From a checkpoint of a small mixture-of-experts model trained on Wikipedia.
Size: width 128, vocabulary 8192.
Training: a variant of Muon for the experts, 299M tokens, 4558 steps.
Below are experts of layer 6 (counted from 0) of a mixture-of-experts language model. Rows are named router (the router's row for the expert), gate (a neuron's input weights, with its number), up (a neuron's input weights, with its number), down (a neuron's output weights, with its number) and show model dimensions 0-127. Each number is 50 + 15 x the weight over its row's rms, rounded and kept within 0 to 99.
Before each expert's rows: "comes before" lists some tokens at least twice as common just after its tokens as in all text; "comes after" lists some tokens at least twice as common just before its tokens as in all text. This comes from a sample of Wikipedia text that the model never trained on. Tokens count by the router's weight.

# expert 63
comes before: " of", ",", ".", " to", " that", " in"
comes after: " the", " a", " The", " this", " first", " his"
router:52 74 57 53 39 68 33 89 60 42 42 71 20 38 53 75 72 26 33 46 66 29 23 25 35 52 45 56 45 56 16 44 47 64 57 39 49 80 44 52 42 40 59 51 30 61 23 42 31 43 59 65 40 54 49 30 45 91 60 33 64 46 65 34 61 49 61 24 59 65 50 49 60 35 52 66 60 53 54 59 29 41 51 44 21 54 53 60 38 56 65 40 60 31 52 65 55 66 88 33 48 42 53 51 46 45 53 63 49 44 42 61 46 32 69 71 66 63 66 26 39 65 73 66 33 73 43 57
gate2:75 54 52 24 36 41 58 46 56 34 27 58 30 57 24 52 63 52 49 60 76 66 42 11 61 41 54 51 61 54 44 32 41 51 51 57 63 64 19 38 35 43 69 50 31 79 47 31 56 47 63 55 20 57 55 56 45 28 57 83 36 32 20 55 25 39 31 54 45 57 46 54 67 20 73 65 47 52 60 47 42 53 65 55 25 28 31 59 78 29 34 69 50 36 44 49 84 57 75 63 41 47 59 39 43 60 51 51 61 38 42 62 76 40 46 50 82 66 28 41 46 50 47 61 47 61 45 33
up2:45 65 32 38 47 67 40 38 75 58 43 77 71 65 62 37 52 71 52 62 68 55 65 56 45 53 58 89 45 68 44 71 25 67 61 64 63 28 65 75 60 53 58 87 65 78 45 80 63 69 55 37 52 56 58 51 81 62 46 40 52 64 34 61 62 66 37 54 47 47 30 68 39 64 46 52 34 56 40 65 43 58 36 58 63 56 65 61 37 70 47 56 44 20 60 38 45 72 57 35 72 55 80 26 34 65 16 35 46 51 34 60 38 46 62 53 38 53 57 39 42 48 38 47 62 74 83 62
down2:29 03 35 48 84 41 51 23 58 57 31 74 47 57 30 41 48 29 68 62 63 51 40 37 56 43 50 62 57 45 50 50 54 54 38 51 55 58 09 48 65 47 68 43 33 56 59 49 32 21 34 28 47 49 36 58 48 31 55 43 38 47 63 53 36 57 38 53 21 24 36 23 50 60 44 51 36 50 34 65 66 61 37 33 51 53 44 41 43 27 46 45 73 50 46 52 52 92 58 59 65 44 62 34 49 57 55 26 19 53 55 77 50 67 66 54 51 66 40 53 28 33 36 82 55 51 70 24
gate3:49 28 62 33 47 48 52 41 37 67 53 37 15 63 52 59 53 61 37 68 67 56 38 41 55 64 15 44 64 56 61 58 30 73 58 67 68 72 40 48 68 71 62 36 69 62 41 55 53 56 77 57 22 23 50 78 54 82 32 26 60 27 53 38 55 54 44 50 61 46 62 32 65 29 62 58 55 66 65 45 60 70 59 69 45 57 79 53 47 45 55 25 26 63 71 40 77 54 55 61 43 45 55 44 26 47 37 49 49 77 63 49 30 44 74 38 41 61 34 38 75 59 26 30 37 42 55 67
up3:76 40 52 51 56 61 26 50 39 11 50 48 70 49 65 24 23 44 22 51 61 62 55 58 41 42 54 97 45 61 58 74 42 57 50 61 22 55 82 48 46 29 41 32 70 34 52 59 28 63 78 28 56 48 40 40 52 59 93 43 81 47 38 31 35 50 63 54 43 34 32 72 28 67 54 55 29 50 32 39 26 49 54 71 39 59 67 27 48 45 39 60 83 48 60 46 66 55 59 48 42 70 50 53 60 47 34 50 52 41 38 61 33 55 52 45 35 51 66 44 36 59 38 62 58 52 52 35
down3:50 01 27 56 71 42 51 46 57 50 41 39 41 72 35 63 67 54 25 50 44 64 66 45 36 67 41 13 42 35 55 16 51 56 36 59 37 81 41 57 46 36 50 47 30 58 14 61 63 51 56 56 34 51 46 85 35 40 40 73 68 43 65 30 78 61 77 62 62 61 63 24 42 42 26 59 57 43 72 65 35 54 43 42 59 48 51 47 64 47 66 37 55 39 62 48 36 36 43 62 70 59 51 67 38 46 27 65 43 86 38 35 43 50 76 56 53 59 48 61 56 59 49 54 42 76 66 59
gate4:65 54 35 63 31 32 72 48 52 67 42 41 44 76 39 74 61 49 31 38 56 65 54 56 48 33 29 67 41 28 53 36 44 60 83 53 35 38 56 55 64 29 36 57 38 58 69 39 57 48 44 29 79 35 72 35 74 40 32 40 60 58 62 32 69 36 14 21 48 82 56 36 73 50 48 37 66 35 52 71 23 51 35 43 35 71 47 53 46 51 61 45 70 40 45 54 42 66 79 61 60 66 44 44 46 65 71 31 29 46 53 50 39 29 33 87 65 68 23 40 47 56 59 40 60 58 40 50
up4:43 30 18 41 50 44 62 64 48 23 57 46 48 33 42 83 35 28 28 41 25 27 27 54 40 49 44 41 50 49 36 48 63 39 36 43 15 50 40 54 14 73 50 73 81 50 94 52 67 58 72 40 73 37 47 48 52 64 43 66 78 50 53 34 51 31 36 55 36 61 62 26 52 69 46 14 44 47 48 61 34 52 54 42 49 66 35 50 20 36 51 53 60 53 71 66 51 40 57 77 60 40 29 58 43 48 43 54 43 53 46 20 33 41 47 41 43 37 54 33 54 49 52 51 35 62 69 64
down4:60 44 28 59 48 71 57 63 59 45 58 38 62 59 61 61 39 47 57 69 40 64 18 72 37 44 78 62 52 64 13 60 32 49 27 51 36 47 27 36 63 40 43 12 35 64 33 60 57 65 46 48 61 27 72 60 41 62 45 41 32 47 24 47 51 50 54 43 41 52 56 57 52 61 61 35 71 39 59 54 62 41 15 60 63 16 44 40 31 50 83 24 53 55 57 54 64 33 63 49 52 55 43 40 58 44 42 71 60 26 32 30 82 41 28 52 65 64 30 36 34 57 46 84 73 55 50 63
gate5:54 53 59 47 58 71 76 44 51 40 38 76 38 71 52 52 51 56 30 43 38 86 39 46 37 37 42 56 34 68 34 57 52 39 58 48 39 39 41 25 66 44 44 59 55 34 47 25 35 47 64 30 49 42 61 27 42 64 73 47 44 41 45 65 68 59 52 75 48 30 48 59 40 26 48 65 70 47 71 64 51 56 56 44 44 49 27 63 38 49 57 50 46 72 25 99 46 61 84 66 40 29 56 54 78 24 21 45 60 46 49 60 49 61 41 59 55 45 64 28 31 38 49 51 72 72 24 25
up5:37 68 42 17 45 84 51 45 34 39 39 34 32 54 31 38 47 55 51 71 64 42 45 33 47 53 50 81 49 51 58 56 46 50 54 53 43 56 36 58 15 42 59 53 66 28 41 60 44 52 39 49 39 71 62 34 37 47 45 38 28 47 72 70 30 41 41 54 51 44 57 47 61 54 74 72 61 59 77 63 44 46 45 48 64 56 24 33 26 38 17 68 51 92 62 57 61 61 59 73 50 66 55 36 11 25 57 59 71 53 53 29 55 33 72 62 22 45 60 34 55 34 54 60 40 21 31 47
down5:91 70 46 54 54 47 35 47 51 18 45 75 49 56 56 38 36 40 38 47 59 62 67 61 13 34 73 69 41 58 50 41 41 53 64 38 49 57 65 61 47 51 40 27 34 42 37 49 64 50 55 37 73 59 45 69 40 73 68 25 55 21 30 39 40 23 40 55 62 34 75 62 14 34 68 44 66 78 54 64 65 44 62 49 36 53 28 59 33 57 62 61 41 33 70 32 87 51 68 48 22 22 44 48 57 58 55 70 41 64 60 46 45 57 46 58 51 56 37 75 67 31 40 56 51 60 51 47
gate6:46 57 39 45 49 47 55 62 36 63 44 50 46 44 61 84 41 76 43 25 68 37 76 34 52 55 41 91 43 25 20 28 65 32 34 60 44 83 70 92 38 42 59 81 39 47 16 45 50 39 75 64 35 49 57 31 52 45 41 45 54 35 35 36 53 46 61 49 73 66 45 60 59 39 65 27 73 52 56 52 44 51 54 57 63 35 06 50 39 67 40 31 76 63 54 53 54 43 60 52 32 52 73 51 40 58 48 39 40 60 59 37 61 51 61 63 66 57 71 55 34 41 38 53 44 52 74 53
up6:51 79 49 51 79 51 39 39 37 37 40 52 29 36 34 49 25 65 50 50 44 40 43 68 62 61 33 59 59 67 37 71 43 41 62 49 35 69 60 48 37 64 72 75 69 71 56 50 80 41 33 72 26 62 58 10 64 41 54 48 54 41 58 45 50 37 40 26 56 78 31 66 54 71 35 63 53 49 55 87 52 55 62 57 56 53 54 73 38 69 45 55 66 49 28 29 53 59 62 40 70 36 59 60 28 86 38 65 42 40 33 67 50 33 74 42 56 65 86 36 40 31 45 39 48 64 51 59
down6:37 50 49 49 55 58 45 35 39 53 55 48 61 73 41 26 16 55 67 42 45 62 53 36 58 45 33 31 58 35 32 54 54 40 47 42 53 34 44 60 66 77 47 64 65 76 70 46 31 86 28 33 56 67 53 47 61 64 71 88 61 68 53 59 52 47 49 31 57 48 38 38 86 20 47 70 59 53 49 82 51 28 53 38 64 59 34 49 74 39 45 47 33 80 65 48 26 63 56 40 33 33 56 43 69 49 36 42 35 80 65 30 43 39 73 66 68 43 53 52 49 15 60 49 65 62 37 42
gate7:47 91 44 34 51 61 45 59 63 28 35 45 41 24 48 60 60 62 35 25 58 67 39 48 46 82 44 60 46 52 45 51 46 56 30 65 73 80 32 54 43 21 73 56 74 68 36 44 41 58 64 46 55 59 63 56 32 56 99 40 52 45 50 37 58 48 43 36 60 56 55 64 43 72 25 42 55 59 27 32 31 21 60 38 61 27 33 54 62 39 49 34 84 56 61 58 58 45 72 31 29 52 64 41 58 56 52 45 57 56 39 17 43 57 55 59 56 58 27 72 62 54 20 52 58 66 47 52
up7:47 42 57 50 79 63 46 50 23 42 10 68 51 71 63 21 55 70 39 22 61 62 48 14 50 39 35 47 67 50 40 66 50 93 58 67 41 44 35 42 63 40 35 72 65 65 83 32 31 68 41 38 49 55 42 75 52 42 33 44 63 54 33 35 56 76 44 16 59 48 48 49 76 28 37 50 54 47 29 46 52 59 60 65 51 48 56 35 64 73 53 47 34 46 58 40 53 50 33 51 49 33 52 39 30 28 29 69 41 59 57 64 51 54 57 31 51 23 76 76 48 32 42 50 51 53 56 48
down7:60 07 54 53 52 48 59 42 61 59 84 34 46 42 41 35 63 41 61 43 52 49 42 54 57 40 46 57 44 84 50 54 55 48 62 46 37 60 76 38 35 51 57 35 63 43 57 51 40 55 72 72 30 79 50 61 42 55 61 63 64 44 61 61 36 26 34 54 78 45 45 61 64 60 59 79 52 57 36 79 39 61 81 53 50 54 54 34 63 53 45 52 59 67 21 56 42 46 24 77 84 52 55 66 54 41 00 44 63 22 48 45 43 58 67 57 73 58 57 59 44 41 48 27 20 50 27 51
gate8:57 47 43 63 48 66 65 55 58 45 70 52 28 56 49 63 76 80 33 28 25 48 30 51 76 37 52 77 50 54 47 76 46 30 58 52 28 58 21 36 40 53 64 51 40 50 52 84 34 48 48 67 36 52 46 32 52 38 19 39 72 51 47 34 45 29 44 50 80 54 50 48 60 06 71 72 64 64 29 64 49 58 45 75 61 40 61 68 57 73 49 64 55 19 46 61 55 74 60 35 58 31 17 55 54 29 47 63 55 27 42 55 39 42 63 43 83 51 47 61 51 35 46 53 52 50 60 39
up8:45 49 57 47 55 54 51 38 49 52 37 85 42 18 57 53 40 34 48 27 44 64 53 61 41 45 48 51 56 59 37 62 45 47 40 41 50 28 53 32 45 60 63 61 20 24 38 44 67 76 43 28 65 46 47 72 17 45 29 67 59 32 14 36 36 45 63 58 52 31 50 63 30 27 43 78 51 24 63 53 52 52 64 55 43 39 30 33 39 82 26 44 64 32 28 32 60 24 61 52 48 72 40 42 17 40 45 34 39 19 63 65 55 51 42 43 53 52 89 60 61 64 44 44 69 51 42 42
down8:49 60 27 37 40 50 27 46 29 42 43 54 58 40 29 30 15 34 61 28 40 47 73 39 41 51 26 46 37 50 52 34 37 43 49 42 68 28 54 51 47 35 69 80 47 50 51 36 20 47 41 17 58 41 66 56 37 53 66 55 32 33 49 73 55 80 55 55 67 52 64 52 48 57 46 37 70 41 49 45 58 58 23 53 26 39 69 68 66 68 37 15 43 51 60 54 47 46 45 60 57 68 77 56 42 35 73 77 71 60 55 42 35 13 40 52 29 72 55 58 25 33 34 38 60 53 76 56
gate9:35 40 34 47 46 45 66 40 37 33 58 68 25 60 42 55 25 51 26 43 68 12 36 42 50 60 74 75 49 35 61 20 61 63 58 41 55 63 46 04 38 83 50 69 60 48 56 58 41 44 36 55 51 45 28 13 43 47 67 61 67 43 65 64 61 33 56 71 43 60 46 50 64 30 30 25 67 42 43 40 31 74 74 49 48 33 35 35 85 38 39 52 47 64 52 21 49 59 60 58 65 39 47 41 42 47 66 50 43 47 29 68 35 54 70 65 52 81 49 43 39 65 53 44 34 56 45 53
up9:71 57 46 45 26 45 69 59 15 42 61 57 37 58 47 53 72 29 66 19 58 33 58 47 29 28 40 45 38 74 49 43 46 66 36 36 63 38 71 71 45 30 59 21 68 44 46 55 34 55 21 38 68 36 55 50 48 44 71 13 18 36 34 53 42 54 23 78 47 55 62 64 65 46 60 65 60 60 47 51 87 58 59 70 68 61 64 61 54 60 61 48 50 18 54 66 72 55 41 49 44 21 54 59 42 57 21 61 59 56 53 41 50 70 50 61 54 25 50 36 28 47 57 38 59 56 46 71
down9:43 62 43 58 36 47 53 48 71 44 37 47 58 41 39 41 37 39 45 46 36 41 43 69 67 57 23 27 25 57 80 52 63 38 45 53 51 53 50 73 26 62 65 43 70 43 32 60 12 08 54 60 72 22 48 52 71 37 21 34 46 62 67 78 28 43 45 53 66 45 70 57 43 78 47 55 30 71 61 49 26 45 55 34 56 55 20 59 45 44 40 60 40 49 44 59 41 47 43 44 40 62 53 57 63 54 48 29 53 37 25 45 28 31 49 83 54 62 45 36 47 73 47 43 75 78 74 26